Experts of a small language model.
Size: 13 layers, width 256, 25.4M parameters.
Below are experts of layer 4 (counted from 0) of a mixture-of-experts language model. Rows are named router (the router's row for the expert), gate (a neuron's input weights, with its number), up (a neuron's input weights, with its number), down (a neuron's output weights, with its number) and show model dimensions 0-255. Each number is 128 + 24 x the weight over its row's rms, rounded and kept within 0 to 255. Numbers have three digits each.
After each expert's rows: a language model's description of what the expert responds to. This comes from a sample of Wikipedia text that the model never trained on.

# expert 16
router:133122190143132104072125147148119153134152039151119137120144158119129137122126088146122142145147119119097124125138138122124179106104114118141144114095125120137157105136131093142160099095079194115067134148145112103134116123145098123111154148147119123145139135130137143134117135154133126166093132146103160132092153112150081136115129160103111173087116151128100097136137166106060094106176104137125115121114133127110124111139121123112135106129115112121166072111127133151119080146151209129107130099109122129179159145125122134127094121125169123136126187147124164110149094090125127133113128135136133092168162132105118177114128138183136122118117128175124114095113137139116115113109130074117137131120130120146149142123121131139124146126138086150126181084121121127135172127141116
gate0:134139119136121144146130112132157138104130121128133120123143127178173094158119135097101124115112109147114131135115173085130132079114112112125080119093133152120129177131134102093108117130122141099118145112118166105123157165133158133138147124144126112130099173130107137123162136059151118115131091148100142128116098118126123173157131183080120141147154110151123147119186122152144124164164094130117106113106137164094156168145109125159144122147099157123083138152150098154136123161110108130137146153126114142076143148127121095136106111143128119127107173096174167127127129164133101193108058120132111128131112146170082109124129131123159125137112130126126129154160145130139147139108128103104126085130104145128150125082086139125134146079157149157086108155120086150099147198139126
up0:130133146174161161108122180134141119174113131138118120141108160103167158121109116172092104108092140138147081113105137167152131121083109173165124103119100145132120121127144152092161138116117145155142134134105118120141113086119123110107159152071119082152113120145144087145138122119139120159128095143121169090131134114154126096124122104129148111146117120140126121156173163103116112155168162114138103113112126111093161095140139088123115107090133148115147138146116122136121151137150133085150122118159172125112135070098106111106103139114157129078105164145132158090143129132098102112112133143145086138130135051150105119169145107131153137153103145146164112113165145126124087076116137074096179113105128160154148158143170168129118146119100161135135124130128143138105110149109112
down0:118150102106139148097128086158124113121179119175113159116126100077109104112149122179167162151159096086151095135097064123108119108131123107120169127140127084119090132127153113124095103170109100100103175143163142158117120153148163164086128090119122153132149113148104098110106159156114116134135103127119101118094137076156161121133128119132121103133096181116132149131091100127130144098101133168117115116075130148138139117146143166153132123071137088159141097089094145097094118119143107104082120124126095129142136124114161131123114131064105105127113113120084108093143126166136135153151116130141088147102146145123109112115137144096126120115141126136135150113121142137094132107123128121149115107161127089137152110158157101154146104117124141149116085103156177103117106122122103
It responds to: Opening parentheses, spaces before numbers, and leading year pieces 19 or 20, mainly in tables, dates and coordinates.

# expert 18
router:137109164147117110120114151169135155089161102143144174122164146112108144163129115091142145130153120094115159096145149117131153106113088095136144134097170094164142136160106097149148102131101146176121125179129153138112123165141103176121126145135139103130144108137138154181131137139115100135098115101112132146106129085129109136138098161094131185093126144080091103112138163119104096157147107149104123136163134139100131151130101057092110123098141087161081123118114101137144094106098142144115170123114134136139098103172113165190092102136160157120136145140163162106144110092107114142117135129153120133122150131077094140121100160148161125110133140146109125115106164136122128105136132096116091144119130100137079117141126112103097123133107104140132144137147160091152146105151096
gate1:158122089118076083140095142116119130119151134106104131167115111148128138162094142128121108166091136132151182161140142159130153127148084138132110080146112117104136150110095135198102143155125132091146110126136121165107136142132123140141119140170139120154141137119115149131125112148154137126158112187147145135118194104181096122151136131148125166169158154155117186112122082092101131123157139153135110143133151111098137138115101128131161130115139132104121087114133142139110104113121110150112153134120133156109145131145144132144156170180153087129118079179109136130074157161161135141144131149101146123082133148152110123104124121145091093112084121141140144127114171191143153114109178115133139126162107142139150119134137138076098126109139090138125113128109099116092129140171127
up1:078127103116103125133118149152076129125106106129150121103126129089101150167129160097180135098136120116135090143092119134151116120126123106122108081137165111101149125110126110132160138153124163153141150107134151159109172136151139149146125134153094148135130145081166126102123154112159175177138141149141147116105168122110155103139115158162146142101143149111135159119143145140150122110119167122132122155124158172115124138140093178170135121097119117142155119125131168137123132128079157142134129084134095138121133087126134098163138112100101138118123140135119146114154138129159108125120175124099117145094111084087065107156126118101154165104127109125056127143156152136198124180122132151121113072123122194120132118160089142125132105154139109130159118141095119142151164125113155
down1:147156105093095114148106136130100150091103091094086107134128112097087138145153149132146122167140126155141120109155143104096095141129118095132153085149144105117121154136125109139108120080124138137154104123157114114148110135140081093158155106161139152144147116100164099173128148138155141147125156166123122141102147136120087136093152133138132141095158146098112128118147104106132073144106122085128173102085122077168146130131151155115146193120143141148133148118126133142123151111120128157079124095085128153133071103122116133121120117130134128128137093176168088167116117133160138163108139110124180116124155188141107130120131094112078120102157078135128157148116119131151127081119138144096099108088173108161109109128140109120097114145138100118133146118102141085113100144142146
It responds to: Commas ending clauses or list items, colons, closing parentheses, and the article the starting noun phrases.

# expert 1
router:167095119142051098088114122158103160084162101143153120097142136118102111130124127127157126130176116129105115113143108101110139094103112125141132102120143118143117097122135107148157115140141128118100122125053132151100106137116135184099121124153120092122127139146114158153149146128095112156094123132099117133120127101136119156117125161170113115086104137125127104114153107095120131194164146119130090176123167150126118132081114136117119092112210119158127125110122108174119129136096129145093145097095094128115152054098112127141116115163138178106136144129113132136150113118115150145123123192154070108123155112115110159128140119142146158102116110140156120113122132127122121139090138092102102147114103117143145110147127122117162105095116100196128159135126162119141144120150115
gate0:159142076101136129114139163166106151131157122140139116122112151084133130106150119093101151142152113145132087156143110114119122098098134073126152144160132077138076127159132094143136142115107157118111096109118147089119106114114147199129127116168103166146115130114145140110150130130118131159099115110116188091168118123161101158130154117148144099146123107151110141158095116115153154102125155106115124127127075123154120135163160150114123126099094126167144122166105131120123129143141148085118072104075120091115100109116171150147164115104106137118105117135165155094139121155123172087135086135115102142106107111120138107141105146120168167091105148174172165153152154149146161108155158142146144159123175123132142121089123120100110134150116133118147093115108125099116132107101131
up0:135079135150141096103121135107108108102089133139126126140093152121111148152152089130158131132121148141143136131094101085121143169115154125146144141153087080102106147108167118118158146088136150158086173112112127126165099097125123137146183134183106108146142136112091151128112153122135095101136146071170159114126069132130091130114115086136154113091144156127170167103119146159108129076113167107089140137156085169149147142121175129121142113149152092114126141145154124152151143157139100158128105144126124085138155117151124100126091130112129108102084131127096092095172114137114142141093102149117133151147157151107144099135142108120135110130120146088140115148137170146174171109120103104136103113177123127152124104125161111094109145145129145125157153152123100135137117107157130
down0:125114135157109147085109157104157143116140085135097123125113116097122137155084120073164124114152145101117119153099125118146141111133115133154119173108116120121121139125115167120165133194148152174098108093148129099171125093115197155116119093119084099113094149104118150137127115100118106131165139142140087178131121088107140078169119120168132083148172163111135126098127145158136112088147135132114156147189141100147138115121103100107158124121112131096107120115112114168101123156146124104122149108135124156111151135108112178103153121095132083152109160133118109166115099110126132151114121124110122119121108138062142098103170158140110126127116107090115122149123147111125125136147143158085081130112126122099142126135149097126156145091134122095111173156127121109159140124168144
It responds to: Word-ending pieces that complete verbs and derived nouns, such as -ing, -ed, -ation, -ishes, plus whole verbs like played, used.

# expert 2
router:141150122156114065124113170153083134116167122163123151109155189080109122186109125114144155147161141123172103129165121124141143117108084130182124130126118115147109127171089098133145135121136178151102137127129123114092117150128152125109076143180132100138164176151107167176141129123118103161114134169122130131106138114128127160100133124140120118126113140118113109112135094097104094153140145176106097146150137140113098152127113131124105075122127122153153127134133085138116134129139155131145136097121097145167130107141114133148105107117115156142116137151117118118118105118116155109158122145158127105139161101095067145070120163149145126097140184157152099109082163130087140115109131140095130129147125126121108124139148105131166094105105069128144160142144162114148127128177110
gate0:126118092122145130097123101131182097133145118148097154203133103111153139140149108117150100113146155179164127102140162123125132145138133121140113159124124141138129113134170120163131119139123133085136100156149163127130145165149117132080080109142073103137091140111143135148143101119126072103136102158126177116106120139131166126120119132117105153140094122130128096162130114120096105102111123081174071151123121118130109150129104128078123122154161116131167132137144154114100109148128120139116090108107097147146130120068137108127081126151123162152098129149141084159150131144083149095100135125138136108157148150108139109144126183138111148113152106109123133126188131133182126106126128091106125111124094134072136153171136103128109110099121133157113133092121142152148091159127185
up0:098118133104133129105163119160141126155140103108086116127132126151107080130105118144088116124130145099104150102120101158164142120158110125110100127179158144142131082126137157136160113154103156103094155155088107144138125090113066108119163138106184133120152107129146107097142161122118152108093136168118120136133102131111097102123158116134169156127155099115146165143154130133139132111151077114084148147140108154138159141143156124130125105096153098124135131134149090133152156136118208117145151176138153109121126119151100154134131100131165195148131149129153101082154121119120138135124132110085128129133089128091150120137110130112147092092106162167100156098119146118172103126168158088118105145110174116176137130104121130117120123149150146110133089121156140109095146154086125
down0:110160162115108159102158139173182131058135170146112127123110158138138147107145126120119121133084145114127128146125132167134142144129111121152131151114143131089154132155125108142099118120111118165125141143124127075104168179152124142080081114114096070106130151103145111112124120120099140166127116127167127136168150122171160147161200114102128150098168132142144122140080066156116110121179117143135170134158104154107126121143119122149089126150138101148109134169146125103169137129110137139141137156137110120103120122117125150123143152102146119123176116137158138115113067144128106179049095142144114095119136135097123112126166137114112130116146150116154097124140158121129135142149137158120140171160146116119096078119133115141146140157143126149097138106170111149127116103149126
It responds to: Short letter fragments inside names and foreign words, often the second piece after a capital, as Má-l-aga, Pá-l, Hash-im.

# expert 3
router:146102157169123120103092145155104153113166098163156153098166156099111160155141095134159144158144096095127125091133127103138165113110103093168170099081161110157158124145114096154160090110112146136111094147129163110102115156121098125087126149141135110120131153158142158154148151148113093154103095102113151150114142082137135146121120160116150150100122166104110096098153147117109095105156122148101124134157146145100110141110099120105102109099127110164149094111149092153145100113099149137144147120101130142145140126118143165151086106136150144099160155157145164094152088096084122123125170147151116114139157100109108158141111165128145141104106113156151104109097121138117102126106156093116121166146100097149104107135145106105119116110110098147107173104156152100170130104142102
gate0:141093110160123108135165078150128132134138099149098099101131144111128136097131137149160114111115160087116130114141131178081175108116136123082110143155120145121159159115138174098133113156160109145114129106138107138087167133117119113091144128157125119176126178134152137152138117127117124177109077124088127071147155064151184133158124164118104117099101114080123081122102106126125157122141103124097145107103116139207122111132118131131140127137093138130125140148137139156154141109159130104141116123103113132110169180156156115145123155179158101143158113139141151084144105118140087118139090108132135092108140131114138099115109146109163118160105119135139147116102146110129155097123139105122108102103087116129189158129143132128128154106097159142148138124141118088132132106095148
up0:096164085141172164158128130152119143132135112132113127099087142148103144139114126134127091062130135083130158097132164124101129140110186141092138121115135119134151080126138087124148100144138130146155119079139119126091126162099118071092157149167129112139145114132117148114107129095194118112145114161114122144117103130150162119131180105086114152143165151098152146139140137142141116160113120155111144147083122111108142144101142105105157071149138129152100144164118154122127123105135180182160143167125139109129141150170148145158159113183091107110132110099114100124114132120107111082123127147172115111115121119125128109151154167112137099120160149129115090098154133143099100105114148146115075110125166113089129120151098096125146099151113121139116095154163141142124114115119127
down0:141157146157118164131145126133130142103171129127134121104101171116094127102098127127154144135137171131116159152105179169138178129149153132113132153111143125122093126154131077121125127178137158099154142124112093096153137114121141152123146164128118106085121119132091173081155142112123143115141174157130121156133110162123157142154124151138122161152143094159145102109142144116132118192175122137116126133153136092137150148088135135121114118067131120110134101142097103140118114146118136154121125151095180132138128116109106116125094136087124133119134136130133123137169108106146141085126126131112094139110105119158157126103121149113114082170165177135142106170115153105135141133083134144103091126124119176144135170102085193165172132118116137077096125106161090095094113133138093
It responds to: Pronouns and relative words like it, they, this, which, that, often as objects or clause starters; also opening quotes and digits in tables.

# expert 14
router:136115140158107108090096140154087148115160100151130149095162151099107179149143090150166147160131110096141147092140148112138153116110113098188153094108134109162169100148110106164155086136123130102127097142111140116098102138102092127078124148146133104112135157160159158168139152158124108140106100090112131151104167089181127147114120150162149155093097162101112112107145130128119111133168136144102132167167142126102107136114090127116116122100107096161146093103140104147142116109121134146131162120108117128134117111119122164133097104134164142099175152161129159110152109102101127136121174165146107089135148118104110154107117164134154132105100107143136102109096135114105116130101156126128111169146092093152115118143151111100130099096128084149090167113149129100157114113133102
gate0:151166131144122095133113154111119131125117124172144079124098123102137136102092078125102115123105101161126119110145088111134093108175110141142124118153136165130138108104112159116176131107110147148144125109154143148124095166094135077083152149126180109120161097130136119126098133102139117098115096159122128099103115081109123145154128146130134097140157106112176127108083129131074148094091135173103121134098098095135091135093158121144073142110141136131103077134120097121151150115154152147090095121178125115122135137110125116124124069117109141139157127140138124134146099133107170119163148128149128090092118120133113127102126149105143139145088149151105097154162157151133087144154108131110115100129162117122153165145148130087141101120198140158120138125161124115107082167144120
up0:137129104136120122116115140128157077111165088102152129145139160145100092116081141103148124121125126133129147095158106111133089169134157160165125160142083105139140116106148149147141113132098141091120132133092113104133133162123138151149142118147156107133103107166075131103144083119149136141100111114114135085144106138136122099137149121121126140116151119120141150113139152126135133096081177149080178135103143159125132121153136153106078067107119150153141116117091113143125137118126141116137145150112097152126104162112075102110153139156172098143116158105171142126105160150068138093140112158116116105155157133140172146133092124130132133099120134139098144102147118117101118160172169137134175126178178094114159144126145108193134121136101151135128148159102096091087137111145114
down0:119088131127155101149105120116103125136104141132138109141131149067120101175157131156099140116118146128114129122159111087094078110148096136153114151113103119111125134099178173130137145158101110094142091138115126086168121122144156121132131116145126091102131099127119121157099105130078115108084162094108151111150149102154166152142124101180094160085115103158129115067118167073127123151100155156087145148114130153114137133164126153108118125080115129142150145121150153140118126153131126119125136091111148135120077116163151166096121137097151132115155120094138123142138177124140112048103157124131144147116128117139142179149127085109126138087134112137116153106141119124078113144150149140142115154142129114078124155159139122146113176105138121114141098103166114154122091112133124
It responds to: Last word or piece of proper names of places, organizations and titles, as United Kingdom, New York, Warning Center, Cherokee.

# expert 6
router:151099160161124131095091154166101162115162085155149164101164155101123159156134110128155135167150099097138123086129140105129177117105104095167167105083153109150138126152124110142151090101109155145110094137137160127105124160115103120098138137135140113099139139148157151154146144136141097155107104103116157140126149089155122154118129160158144140098115156099101086098149126126110091142147126138109111140162145134095102139108107121114113105092107115155150103111145104163105104113092157135115140117104134146142122136104147164152083105137153141100165146151158164090151093099091144111104164157151120109140157087108114146128111164130147159107101137140142104101099129132114099117104151090105116162154104091155105115137145100106120103126100097144108165092158135079163106096130107
gate0:113147107165114133136153098138103127123109090113138109102105090114150131080128138121142114134108092154117143108159158120153090118085173104118173098153111147116161115143097106109133111138113134127128127173128128136141144166100133184104138116152140107125124120124099100102119142089113091132119106088091150083129175120123155175117151136164137063126160164145104099118168115154102155134140125135161109145121128127108163162116138102186131114099107118106094133159117171100155110107139126141144132080092132204146123099128133111088078156153129106097137114131108150144152088151150127139131115112149091142121099120142144133120100143150112119136150077146126093133154102148125081143102129121132115153118163134103129151138136125142155111115131162171188106153108126126130137096170108
up0:113106127143143159130150130131054131093149159100155152091126127147097123135141152098107168171126155157134106132195110121115103113125142126109191149125108117084149104096124154177150133116106118092103122142148154159163120123101166182112119127113106147117172095145115135125131164124133125148159173150130113159161127078153138133115110130125151140114123116124099137086141183138116140148132137182142141133119149110158150161112110153159127119123109129130128107095094125170084087145111165122167107154155120150126127153095094120162103179087135147136113118150126098120110097130141127112123133130133148173099155135111108155121134095099147070106115150076141149150124163096139133132134166136126145132115111145139136168103172139113157175137090117149142125137099094122138123118115131
down0:122163122098116129102134145147105083140130118124094169140130089120168122140088135171143140201138125137177102125123158089152126127117108121095111095139138134086105138162128124123107114137126107100129110089112136127126083128118140113125135120152147119153130083114164167124118138118157128150127107096122135133141123146129096153153093127115092132104148129152127135124154140171089129103146106105150129121180115100157139104153115133125199153124139127116164085130129122102106089149146164100110130124122135144131160145126125119108143132129098149129168078145137127136126157122130132111078150142153130137178130137098097196127155156128136130104106108162093110085122138151135112125157087148139090077122166145198110136115069166128123095111135093103132179131130158099153122117176132
It responds to: Single digits making up numbers, mostly in tables of figures, scores, episode counts and measurements, as 31-4, 84-4, 1–0.

# expert 11
router:151103156164124120092083144158094149120157098173138158096169164104104133153145102137153140155147101090125116102135123098139161109108107101166167131078156112151164122151118104159155091112102154126108101146125157122102115154123091125083126154146125107109127144160139158162152155160108095156107100105114144147107150091134116148121123158122152149105127165105087093092147145101099095111151118151105121147158147137090106145122104113112103110093121108165133088111151097156121104117106154135126165116108136134137124106097156160144090103126151148096166151148122170091149092094090120126113163152148103098141167098109105153135107171145145144109123119156137102113105139135104101124114152101127115158148109095156108112143136102095116115106105100145114158109152151101166116111136103
gate0:099111123150086120097134183112082093121143115124130140137154120169108095109146142153119106114129121138124100088079115137133103127128152141125116131105154123081118105097113166154078148092131104120134143117180140118102104118097132087117168135108142150138080081160127120148100121092109100120119106135105078102134109117086077147133061112081153175129099147096144105158114132112123118150136117170114186150138121140152111169158162126111128108108151119135139113134184124152110124190077128146120147118087112108130149129133132127104088095146128127118140122128133128140153106162120142148110158130125087143125088151156104146130152127119142107139141130108157129114091089147159177143144162151097149108116123071152139133137144138123112121081147112140131129093127149119152093134134126
up0:144093140080125126151093113096154124130145101126109154132092149146128119135145096083119122175126118110124122142155091123130177139114147119117085119143114163197112139107127106118141135100137106162128096110078131137111146149150116125116150084128115137174152139152134152153177113119148103138140122091143084172147131091104101123097110125146110125173159142132124129164149133107150135128165139084137108163129098103119083199157149088129142156132121120153129112160106147116137147149158158164147104114138138140156126137105133088149095120088084161170124109127098127144122146195157104115146152086144131138172131076106124150132131107099109135124097154140130130093085162118133128114113133053139143148147131165131142122150152142174133117124135117104132121145134097127105123097148137
down0:121161075130147139061097126145129158148190126158157182162126118086109087103175123111160131138124116119104118141123104134131147114141180111136115104127113152131122133143074172103103119107082125137122123159157156136121152118111120143171130079157130133115162139130125132103110126099107152107130144173147120119086145116156122117123134120109102132119118135178120091121104142097113159114150176161123124127142148112143127124139159165132207132113072126166096139107095104104093114100139137154097115097129110200152153140139124134093100103105103137119127136139126110125152139131133106146129123146121110136149111142156124122143122104111125121159119107137147165184117069128124141070134140125149125116129152143143167097118137129153167084119109141086132164126155135113131127100089118
It responds to: Newlines ending list items and table rows, == section heading markers, title-closing = with blank line, and opening quotes.

# expert 17
router:143106162161118131092091146162098156116158110161141148097163158106117153159149093134159142157135095089124133093132116109135169109116108099160163123095151111155160116145113103149161081112122151109115093146112127132106106152120095119100129152140149112118123150151149161150153152150116099157104099120118151145107150095143129146126115154118143158100126164101098095099147136115112094111156121149103124151161156141098117130107090136110101105089121105156150090107152096152146108123113153145121154116105136148152122120099131169143093104140161146091167155155137162095150099090089124148103166156160116108138160107098101164126124171138145134110103134155154095097092134130104112114109161086114128151139100092158103103143157106098088101117110093141112168106151148100163139103125100
gate0:139105170140120113169162127116140131167144092110150107120114153100117125162141141125109152181107155129135165149120112136093092137123093099118161155103080072121130097154149125164160085082145114144087089109105104142147136113072141141129131140093141093123146109134131074124144091105147105124173145131074109141125115120135128100119139128111074175116074105123089151182099129094115138170155097091136125139131086132160085117141149137122161144122133146095139089126148130094161120118134105105157132114100140104127160152147091130135164128151135152110126151116138123114097155100108142113103095154086103133109141090126133128136144108130113113132132131151155177120104147137157141106181116123130073160152145144140124123177101110123152122152143103135163122099136147121118134117128133
up0:114128157162100168123146135102118138085090134189103113128109129125192127105154111114113135135152147100098129132131167125124127122116154107149137112122083146107150147170121131156105159102119128122155143135126147116097125158143116110114105099058162166140153122122114133100096119108111129152153130127171134095140119080102156128119119107141151090129119167126172104118127140118103133145110128085090134136127138154125139130151101097147099141109120089083132117101136189139147086130118120138092140128144118152094129151099139114108107173170092116142129138113143126122148124088113148091127138129135129052138184118124088161154142112122097140127172128101168174116074155106107112088176159132128105118168149155158117127138118129144119140135098123123137109125153080147089137096141155
down0:129098135162149121148119155142133118151154071076102129110100125156142134165130114124114123098136107106125114158138131074153111134108101094170104152114148111113086140133124093126115102174121148144120145100156128158132153098097138110121169150142125119142126124141140111117121133127131128135110133132114075178125157162141116121117084110130125073150113140101145155138146083131122158148129139125161137149141110146152078157112091142139149107116094143126118101143128141142091099159148167112119127068086131134139113085123109165127102152128154145146143137113094144093099136108142121143104139182101116147123133115114161167149149178148147153085144124125109142103134093128094149114121104110115129124150120228183118140131065093153104093115150128100151159095139123138112095116121142
It responds to: Single capitals and short word starts inside names and foreign terms, like K, J, de, Per, T, plus mid-word pieces of place names.

# expert 15
router:149108166154111125112098125150086168132163108158148164093170148102112141151125101137155137149151096100119110091138131094131171111098102108161152112085167117157152134142113090157150094098102162141121088148121158122097111148154094128110127157142125114126157144151140139164165138155142094165109112109091144139105153090111117143112125163126167151089105166098108091103147129114121088102162119145090123137160153138104122150109102145100106104089114115158145103107150090145091094092122148140141147114104135145115117131113129172161109111126165145096158138151136164108156105093090130139108153155153119114130161113105108164111113169162129129104100116156140107105100134114114096148109151084112111152151106103141094096149140107110140115107118100145124159110150147094170124117154109
gate9:113118161184133144104108075148158121129183110117115121120099132110148103111135116094108166127107127126118109122113120168133160157120140087148152131122097093142151189142164123067099135119114132119120119137149123117129134110156120120115133107167118118085152116142143147124114111129174173097115096164106136143139107115127106181159124158102126117130113125157138111121155125174165130121121118145123163109156132110144177136137083152103131099096102168162162120138145090096120144158086125104137106120133120122118146117125092069117137139120138131103113113107184133162137112129153127132122143175161108154182148116166155082126090082082106122145074158122125131160129161117142154141118129112126099122118083096115127118103150116138136106098093135120169139155111091129179118107141147
up9:105118120113090130135126163120101105159111147149143095155139123122142112123128102176087135135178137127128118142123122145111128104106137131165115155140159086102187145109140085106129115117159102112098095140153084146141118116130115127096138147149113087154164085138123142111083103140142167127107135118142186100099125150087180094119145123111165131105157120116090121100157159127134146130138141116134131145109120122121161114193111098160092120110099142133094100115157167170085127114102110125130181165096098143143122111109133114139113130150142140153111124123115145144164158153108147124133091151139152098145104138146114141150124126133112104119131149082114114145103179097124134099117137161094147103155118087185148067196117135101161134132162161111136113125161105110111113143116129
down9:122128097107109144092126068126098123153159110126122134095075155163150129118132154119133104148131108119082127145123092142143116094129157137088184132144152082127139127128099132142102110128145145149153122169098142152111150112107132171150130129150159118136114090162178144127156099104129121092136113141143111159101117138127112134118127136142154100107149112116106170159134137123142122133151112144137060154135189130154135058160127134105127163124120128145136126154121139122103153108113106147177127128072137115180145133125133132101113073133095066082113086105122134133116170073115114125114099101154142148114138119149129109134141127117150107158121131103144147131117173112117104157181131101089107118154097147136142167167145135114142124166114136119138137167125170108100080147127146
It responds to: The word the, possessive 's, and possessive pronouns his, her, their after prepositions, as in the band's, of the, an early.

# expert 19
router:159101162140107132110109160135082130054126118181167167107140153126119122141133134106142147136154091111093119125117106117162157115124139083164155153124137116133156118145126099132146110121123172090088123139164145122097117143174119109116062146143146098091163166142194148125152136147131123152124119126102119184124156125112124160103103136127158165128108152109135103084133122116130128124133079143100123122144151150113107160086114156140115107113100091129161110117160119150139131120148150142131145116128165156190108110115110146115112128130145154115151133158173154114151113131101108125162168153136122102153126073111107136098081160164175129115101124137139111103103146072121113151124144118121135134147117102176110128126156126116120119149120116125076147121165155114129158087133112
gate8:172102165151131134167112101188130113160118105164111204102130173142163083131116143123115154110073129160110112134112144082106078146150116116171125126137083107109129139135139066118145135147100144113137168140103122111132115119111140116150125158130115127096104126077114084202083116144126103150156100142101119125091113134120091105152100096112099132128156105101125122147143169154131124153107096118142144101153104123117126152157160117112100119139126127122151157108130168190129089114106120156158106149086146080098111132111127130123093122164126102141134135127149126115082117124111142173145123118154147144109086133102131119133100163144155109109107130145129100108144156139137142180137112141098118099104145173129109130118103105126116154137110094146112121107159111129141143139133148
up8:143146117146147114166149150132109123180132156112134124146166114111110124134172158141109144138128146120135141125153129138178119113094110155105132100144103175129162092123153148140107132117122163111141136156152128138131097137154101133135156157115147166135125155123094115147092124129100125142073129099141112099121116118173168133119127119116136161136169129118101160118130165124128137173089105148125099106113204155128151094130162114147108127124082123129092121134119154143134050130112099167136128144072119109130127145109147134120125118130143162100138121154140100126116111159130124145135148146090140168120142068120140151120146123191104117159100176129168160160135099076078113116123091167108151111143137113163118152117186114130146136161100084125131098155115155102123160142097124
down8:133123116068148117108162141116138124115161127110104125138139115138145112151140126100145108137110124093136132152100129120089143155152115112122138146151138118130124103140112107132097103118103131140132137170160141130104145104124108168160140161059108150097095128118125138140111167145132172110116153142133138137101098134117165089138103145088142147113122122097110132101121122138114118122139088145153126132127155135133116097106127130170091096095127158119164155054166067120097081130113134119120094128113149104128102154144099123084106104150104144146110070161147138131127137090136114147113128085097146144177170093145116150155126120131133082129174089129153139173154132133087150129132082105100106126146106148105120141176146178119136056112162142111149139118096124116097092107157150
It responds to: First piece of a longer word starting with a space, usually one or two consonant letters: Dep, Squ, Def, Fab, s, b.

# expert 20
router:147106162158115117092090130154107153119154100161141156104162164103108134154141100131161140166141099100124114104133112101140170114097108095169169123086171106155166122154119111159161091113109149142109090138111163101100118164145094124097130145141131118098135143159140161153142150146112104157100097105123150149111154103145120145118119155139138156100129167112095086102145140116098097118150124148107126144159153137096107136112096111102101106099113121161132088099156100155141110114116156134125161116104132156144144119097139167147093103130159149093161157160135162100146094096085119120104152153153111099141162105102102156127106174137144146105115124151149102096098134130104110136116158100120109160142108087156112110135148107095103125121116094143100164097150150100166117105140096
gate0:113109112169159126132136131110126136146089089105098104166140090124135156114194126113110142087118113102138146144139151091086141135150125110158139145192155098087120125096116112109157134096163136064136155115131179098125149118091086118108168133127148119170110171152091144118135110149168131144122113128111122103153147123129160141102141163123110132139117128115190103129125174124166127141163108121169111112127130110143148124120167165088117146125137139193101181152122118103115117134165109149109155151095102124120165084135139090135104117118134148152093106175121188140136117139130137125114134148145119106112149101095110103120133161170141103134116122168130129129138148159126118139128147144136138122154138108114144080082136126135136141147161140105141157102125168115104111086105155
up0:123146139097107136107171135133096134097164138132122093118166105099115132167142131178089123086101106125139074115125144115097120178143110089100132104115118102160127102092118116120103116129123126098172130145131146089134131104127165187119113112094091119141193145100151133114166127132127153120144131132154122108128126119148142141091097113100163129086141141153152119109172120130100090118110127115120123104144118073172114110143101126115141153115088127139141111104101143115124085156105128129119114128117133089106129186086072118114127122104124149145125144123123165093104127102189138136111134122122112133139131088162137174125081155136122174073122116117118137137144124122150160092095110107109179121130088123148143199148107127100131118171157121131110136115097105154112126116109105
down0:155138163111129133127095112140151165140125159156138079135135097134083099147118103086111111137121163154147106172180139092119140169138154130116142179111123125136117131125113118146142140112118135125133124088102174136128184138140120132123147138110163104161116154094133121159122146132182092098164110117132109138144149089138142095161136130112114107153103156143116137114156153122148125129155136114077112136127134167130148135146105145154165118095155141073107141131152113107108109135176143135129086165144099133114141117127111109137115112104123141155131140130149146140111107128134097133147129123094142147096117086161128133165157162120120145171116143210177130162145184091137095145110159139120112151118100142177131153194147090099145102166132088120146105107136152160164134145115114
It responds to: Table row endings with line breaks, subscript markers in chemical and math formulas, and assorted verbs and content words mid-sentence.

# expert 12
router:128103167149102122135109125170122200118160101169122121108160132133118120190132119115146129147137130095157109118120130104122134116111085102130148157082156115134175136149124121136145106093128140161079087131111133141135132150119116148131128136151175134135113131135130147167126137116126092160112086112126152126126162118087141143093136169099186157133135142130108103089137159109107126129149140154109127154186140136099117124127110099091094107083154123155151098142178112132117119091140172123119129133102093124126101095168159156167111077140130121114160195150133166118144112125111155130088129139124142131169173097110126144121111147126126146116106157143135107112119146140104117141111141124102090125161121101136122121128128105119121114065136111136093156075205142115154147123127105
gate1:144086171145117154105107099154093105152132117150115151114150162118139113111167124115130101080149132109107122163110090134115147124122103111128145101132163123073132148081127134147152136102121097119095126168113128159134105158073072127129148121142117148135131091146137132137137102112088130084121175160169156136130121124141140096130132108156139140136117161166128118168092145115080134145122144131090113097140109128159140161118120103144093080158145121178103110134051111096148126152134099142131125156125126124164121116155116118139138094123155148143136111122145144117107103161113147133106094156121128152130112150071155112124119125087136174130058108139106157117115137115103139138150137125124144126086156101145152142128119144134144144081146093145089172103133150170158082109101097
up1:133100092135094110099096159134104110162156114134139149073119125109137150148133101120132150108123097139087147171148113121091127135133059123151124086117138116124121143115172161138104140097091138142067116157148133110143132118102122165149153101080127129160113140072170154132109148074098114122127114090131140115108108073165099166107103130137162115119143119125117139088137141107120110077141106172147118132116143132133155171112183120132072128087167116107095151096117128126118138100174149124140157131172111112154116141105127171138123152091112082125093140126174118138135130112112099104160171125142129174158117103151146132096138135113104142125171119103110154120132117131121100151152115154109108119155097132116141174145099130127120133126104133144142138169144104129105139088124151
down1:082102124152144117148121099102146164103127089156149171104117146089163070150092096153100170128167155124163132115130122120126171083175114154089136083105125118104149159139135123176123117129178083110092100157115115131142150122114147108100152068158122101115145130111142104134146175101128149159109131130132109162110178117141117144133096148103152146148117148092134092136115133139140115112104076117099144160167155130145146094126137167140139130123113109173158153111135136179139161112121126127120146135141164123058141144133124141109119132091129127144102125160111140119106137137133108102154109145118081090153127111116119111117138119155115143094127130139083138143132130157101138135149090112119102086121121129155133180134124135115134138100143106161133187144156073106108122125123116
It responds to: Pipe separators between table cells, sentence-final periods, semicolons, and section heading markers like == and ===.